config.yaml
n_experts: 64
experts_per_token: 1
hidden_act: "clamped_swiglu"
routed_scale: 1.0
balance_loss: 0.000214
balance_bias: true
router_bias: true
lr_router: 0.00138
vocab_size: 4498
tie_word_embeddings: false
optimizer: "muon_variant"
beta1: 0.95
max_grad_norm: 2.0
train_tokens: 562900000
max_steps: 9667
Below are experts of layer 3 (counted from 0) of a mixture-of-experts language model. Rows are named router (the router's row for the expert) and show model dimensions 0-191. Each number is 128 + 24 x the weight over its row's rms, rounded and kept within 0 to 255. Numbers have three digits each.
After each expert's rows: "gets" lists some tokens that make up at least twice as much of what it gets as of all text; "comes after" lists some tokens at least twice as common just before its tokens as in all text. This comes from a sample of Wikipedia text that the model never trained on. Tokens count by the router's weight.

# expert 39
router:136085059118089098116134117112119121097152130131142085130124153192127137091104144086129165119102133105113109119112102143110142158153127148116112125137111155141133110191174126116130122159128097109161133108128109140135077153126172159109176119123154152109109113131202139129107127102122115136113110153124136101115126144137123094123139108135113136160117091141117115099125106148116116143156138157108136133192169124139139119121134118129116093114110082114137119113164105116108146151079074122120161149074172135084123084105109151105123146133142124134112120171133100141091125124119166114
gets: "ing", "ate", "ating", "s", " won", "osing"
comes after: " to", " he", " le", " g", " and", " ra"

# expert 27
router:099118112136147113123123116116100131110154096155170117129098130146098175127135109073148159084136086127124114173105080141118128138139097142143123149126141176131120128155139140118115123139100146159161107087145078109125091116123135118107132150126133167107135107132137147139136132123105107146123150178169118117125124115148145112177169061112119132166111145127160147123139109126171125163099148176067157121169155147141109119147139103124135102115131099079131121175156128123115125182099098175115146145121142114124170141123176137111123128122148136116103105105111157120121124074150138094
gets: "ak", "u", "i", "ul", "ur", "al"
comes after: " H", " Sh", "h", " K", " Ch", " h"

# expert 24
router:116143108121134146132128117160128102122160122135157117101113130212116121131139151100125130129118126165090131159105121142142109106100108116126166149178148184115134110133103131077122123161085095170142106095130128128155112144131131173134146117093150134149128131179137128150144117120139125113094112160161146116118119111143143141133137094093125112165099100126114110141130150085125120125157121156091110097161190144158145143148152116084082099121143103126158175144121163133141106173130114167147168149103157106119128107110168134140116133063161115130112129101133123122088087101115145109
gets: " ", "ond", "   ", " Sund", "rid", " Ret"
comes after: "|", "-", " |", "\n", ":", "In"

# expert 0
router:158103129104108140097124107100115123099140055141173128095113126142120188094133180078114121100123098128127134118110121169131162141153099116114136098143176169102129160133123181128109100166099133126145131112170120125155098127142138150131133077122113146134136129130154143145135155140113122134135162150121112157137121144096148104148179065098114116131083144120161088121141166117139115144157120147090130083165126131125147129139134112130094108126122068105184125120120160158121132148134112143121161152123148124098121095104133140114088120150135155093095126103156113144080143125122142129
gets: "==", "===", "====", ".\n\n", "\n\n", "-"
comes after: ".\n\n", " |\n\n", "\n\n", ")\n\n", ").\n\n", "==\n\n"

# expert 15
router:118129106108142126126109061157111115131152107143117094142094146181114110115092121111123141123130118100116123123099129140152174120147090139168130131130127116121122153148132137129093088103088130161157117126141146114172084156132113151086137113103107177154085114133125159151123143136108123125094128164137098153104127149115128106170133063092098131163082110116117091090108142128109096132141160145127088114181139154135158140188093108120104117126121118106140150131113148129080172144096092141174135164123139159082109132128122107112095126124140154135094130124118148143113140085150137140
gets: "C", "T", "S", "R", "M", "N"
comes after: "A", "E", "U", "O", "I", " A"

# expert 63
router:093097100139112110107132085111132157095170122108146086113073168170116147111099129115148138099110110110130122153126141145117153140142161158107123095132162107147118133137130128078106074135106122128158117103111133130130088132126125124136158123115153145104099108151115133124110120124112122101139117189144133126138108163123133082162133141124113136135130095139155135109123121138128130164094136141077144119226207136101155175157111116119117135077159106085122125124094134100097140126151102131113134180108129090097131146119146165126084126121146126139119108104132155118093124109131144123
gets: "ear", "reat", "ict", "ong", "ort", "ft"
comes after: " d", " ro", " st", " res", " fl", " pro"

# expert 51
router:147098081108108151099096089095156087121217142161113084166087143159068134088102161100148172123099114117139134140113114138122134132154132123161094096121110167098133127163158158088118077179132106122116124121168110132132085161119143150113133112129158130126118131096164113153129120095116136136135165187133135137112124152130114125125161130131113116151136123114137087158093128113118112126127123146094128156141165109114122112134127144103080120136136128132147146107140144159131170194094112123144128134124167093118146152133128131122125101137130116110093112128120121136101091141097149116
gets: "ed", "ated", " known", "able", " used", " such"
comes after: " was", " is", " were", " be", " been", " are"

# expert 43
router:128114119148109154102112123151131100137187127159166138148096117146109122122140120110129148118098083135122134141101093105136150109149132162126104120141126164166096110153111135065068106102100097143118104057146101126104100119112124156122123129076102140105125146174131163110130150124111109143106134167138114170124087119110119095152154144108095114156123087077145117093119165142145110125154107136088145116167141125134164116163118092129113084141132132125154114131106135101126111130096123176139139134116138127068143140122136142104118108131167128105083092119156144113084157099095133132
gets: " Th", " th", " At", " T", " In", " On"
comes after: ".", " the", " of", ".\n\n", "-", ":"

# expert 55
router:119139098142053142133129085135164118126151128139114134132103133136110141108088115092125187124135122130104137133141112139142154139124114159155125125138139128138143179133149143133105095119113126130143062107130129087155132145104136150104133097104132149099078100124145108115177158091109114132096147160091111114104083136135120114154138068114121082154118097131120091128127160109143119135140123161123148088169127145140153120153103142094108130132103052108141125112132167113121148128105131137103098145111139105108122139080149160100133120120163159132107070109140152181130114146135178105
gets: "0", "8", "9", "5", "7", "6"
comes after: ".", "00", "10", "18", "11", "12"

# expert 58
router:100131136143103122105124136090133120094140111139168135125114137136109152118107113102160142074142117121141082142114130162121139129133139129137140127180162121097113139136177139109096086153089162173181103110146133128155102175094142180139144129090147142071146111173186146128135126122146146135088185136130094153127084106158128110130139150108155114183098108129111065138136156118112140153107132156122118119129145107130147087144111115106106101108134086119150127158082175114163147126117114145123114141101143139126121121116137138110124117120165139113102093130121149149120129119071157118
gets: " ", " pre", " Pre", " hig", " promot"
comes after: " |", ";", " /", " —;", "%;", " ft"

# expert 5
router:134113108102129112146139091153121143125124138143126118136079155131104108131104130110129183093114136135140100112111115114129151096149128135112140105145165118103136092123159165124079099120125134101159122103128128127107043142140143108149122136114134153110100156151142140097127143067124148114127124161111152107156129129145151128166151115129090084134087135146094117111113137123132138161151144150095127092142136139114160117156132122111108129095114145078132156135106196144128182158117104140132105133027128119097123129134188170100110111121117144107099090127137151155131125106115153117
gets: "ine", "ain", "er", "ess", "tain", "ent"
comes after: " w", " W", "w", "W", "-w", " tw"

# expert 40
router:080143119164129184160122098114111136076122099153124091106130139145108149129153133132134162136093098133072130104081115160148126174122135111082135089157136128135129187171125135108081112106105114112129113149174095100154120162115127110090103100112116146133114122142153147117150130090139130092100182150115132141143103139115140125136144143115114100173095091106165132135103134090118093142092135142107119149145178138088134147153134133148088104133121105119127164175112135138138129126079141117097139183115104106079132112141124154116127134098136124103104114148103116147108138109103121117
gets: " the", " The", "The", "the"
comes after: " of", " to", " by", " with", " for", ","

# expert 17
router:106112123147139138126152137094126112138157101144145104098088100141097159121101130106123161115128123156105092143080129154125168123135078106172128141123167126115099146150117143130124117110127136133158079123139136149106094196108134179114135105069123139109109115144173132117120136108116105126120145111115125123084064127135163099123140109105145134161064099097115093095125113162129122154143149148113145105143150127124163142173150108131093127162137090109176161124105163108155116114126106121143128177118165111080141129130115105120093115153118147109118086141148136171131119083140134123
gets: " B", " M", " P", " W", " H", " R"
comes after: " |", " the", "|", ":", " at", " of"

# expert 30
router:111131082107111136121105119146142103144147109171125114102112160152141136082123132082149134135148114114113117135099087159141164113127118138116113105183167118128129136137121137128119088168103110146157134093166135132149086146133185130150135133088110129083102119188138162120123125123118123110121128178144112129113101092123138081161131093102109118140122120117193096148133155129162127140129128146072113135164154155106132163159160132135129087131111118078160141129112175138103114183113131136100127143113138120106135126105120122151109108122148109159108121134189138101099115123068138108
gets: "at", "=", "et", "|", "-", " Mat"
comes after: " |\n", "\n\n", ")\n\n", " Cro", ";\n\n", "hem"

# expert 25
router:088151110140051117104085104111139100129137092106110126132097130148123166116107126120122171104120138124116113139093104159166156137156126143127145112168127127125079128128163158112112095163108126162147051097145119119124072155099137157119136122125150155114103116106168112120146123103162114136117179139145139161093118136122145090153172112101125095140092102109166104118090144120127129131137122169118151099123126136121116151127126122128101112115133102105136112134116126125153140121138126122125105141116160103108143144099142161114085129157180151119080149136123144145137135049091164105
gets: "10", "12", "11", "14", "13", "15"
comes after: " ", " (", " $", " −", "–", " +"

# expert 21
router:104108123133109122109088112109118125117137076156139120128100163154077189103134169115121142137125086086120122111092128152148123084150117108096125113143103165144116109134132171143123095111130121107142111108115126114163087092119111152112154123106115131123113092144154126131143147104143149138124148148150148171129074119127124122130163132105140082131135110109116070104159123118151136132161112116073128106157190140145151136192147102127104117132102128120144158141104135144100140136127112117183169139081142139105127090095170091093095116125124126114139110130151153146086156100111158111
gets: " l", " L", " d", " rec", " rem", " cl"
comes after: " a", " the", " and", " to", "'s", " The"

# expert 9
router:136066136141105139144101108133134150100137124137130112122097128148090158090106103102145186109126117087117136124111120097144133142162158104102115135160164136111116121134136147130138096130080104172131125113182142131140103104146145150129109089110138138126123085164142112129111159119129108134097175142112121162094064114109109109151154131120103105182106126148156119100088139090135117135099112120117127129178111142158177088169117139117089115153123127093129153117121152113137142121093101157127150147103130115128132079106162144125134120097127141132067117093148152187134135099108134092
gets: ",", ":", " sk", " and", "',", " other"
comes after: "1", "2", "3", "4", "5", "6"

# expert 46
router:111109128126129137150080095145159129106159124128149100159084174154087132104130138102117148090114127123083063133106131116136129154165148143101119100124152141122130164174123138107053114144106117161136094141197112129110113167091148167135158138125114139127116114162126142142120147113112106120089143156168106131109127166121158089162131095129125099133101120119153134135113137131134122153166129148141092083142150135126168111161122114117113114117070147118149156173144151168113139167144068110103138153120155162112146101109136127124111105090139147134116141113138144111147127096126120114
gets: "o", "av", "az", "as", "oy", "a"
comes after: " V", " N", " G", " v", " Y", " F"

# expert 29
router:124100082162120116140148100150160115115171093133119090154130143133088158080154090111141124110114097126109118110141133125181157103145128169119111114173180187146113134130120133095116105144134175138126139074111138116128092133116100127121131102072150162128101101112150134159104121082149127096110095151106135168104115121116159085152136120141133102140106119115155123113106172119150103134126131137104129076147134140155181114152109114143070115097125121107167164144153136132124117182102097135142159135111135147088144111125128099112126113109150119151116113088139160125124128101152131131
gets: " un", " dist", " Un", " Qu", "ack", " play"
comes after: " B", " b", "B", "b", "-B", "-b"

# expert 26
router:132102098109094122145073111092132120078133109152118099107092132195120162098149095114169132141107092099108147133128149152148126136130127151134158111131120176109109124128105135090100095149121130094126084115145097141121114143145150181106167118113137153152120114176144119114156129115111130150131134197137143145135100118149200102132152121122110113173101121132119119081096095116119127152136144134111117125180143119151134108149126127145122110130080088112149139124154178147123118121127143147154143111093143130139136113075162113103130115121124181139132122132135172131099131118087177141
gets: " was", " is", " were", " are", " be", " had"
comes after: " he", " It", " it", " which", " He", " who"

# expert 36
router:154135122139102115115128115122142100125149080144132095118078172135118171117123132132174161160079108103075147109090113109161172144111138154129145125158150141108088163139167141085081111150144133152127114130147126078167108131141119157164110100090111125100105134116115118090143140096156080129132155135157146124095116156131152111167142074105132106142114117134161109119093149106132112157108131141120120120128132146145135113138135119115124117133126095097140107145134132129138179140140132183124130128115162110114128143094165130114123168109166169118091100121179157149120101089160153091
gets: "1", "2", "0", "3", "4", "5"
comes after: " ", " (", "–", "+", "^{", " −"

# expert 44
router:133110093114132158125089104096136078105139118137126117091101156147105158113126133152150135127090121142107123115092138150166180114146118167106131144158157131128102144175119164075112118143129107124104077078145151126158130133097146123135118125124129183137149106127152113120156143136145144096131138146138143159134086153095108121180157126075148109121093115123128113144103159057119127152127121128092124109155111104122123138140157116138116137128093105114148131136118127135104115168084082131126105131114125129091167137092109118090113108138175136109128061136107159115126145109076122090
gets: " P", " G", "ach", " N", " R", " Ch"
comes after: ":", "-", " Arth", "hyl", "ect", "ia"

# expert 20
router:094084128120096137110082116141138121098150068146166132136104167133116158139115126105116153093067123141100124126087072111177148126142127114153152128155125145157098138148141143095124106097086122119133125121141091080116113157121134106107101134114151181120122144127141103118150159114123108138124163147156144127097118157110132106145160152078119104137100090112153115138104167097142106147126117103115119145149162136165131137155145090149086105145106085097181119119154124151103126128132125136131112135088137109108166101121125126118100133079115133163161132115191132122102128101090135107
gets: "19", "20", "18", "17", "16", "15"
comes after: " ", " (", "–", "===", " Act", " =\n\n"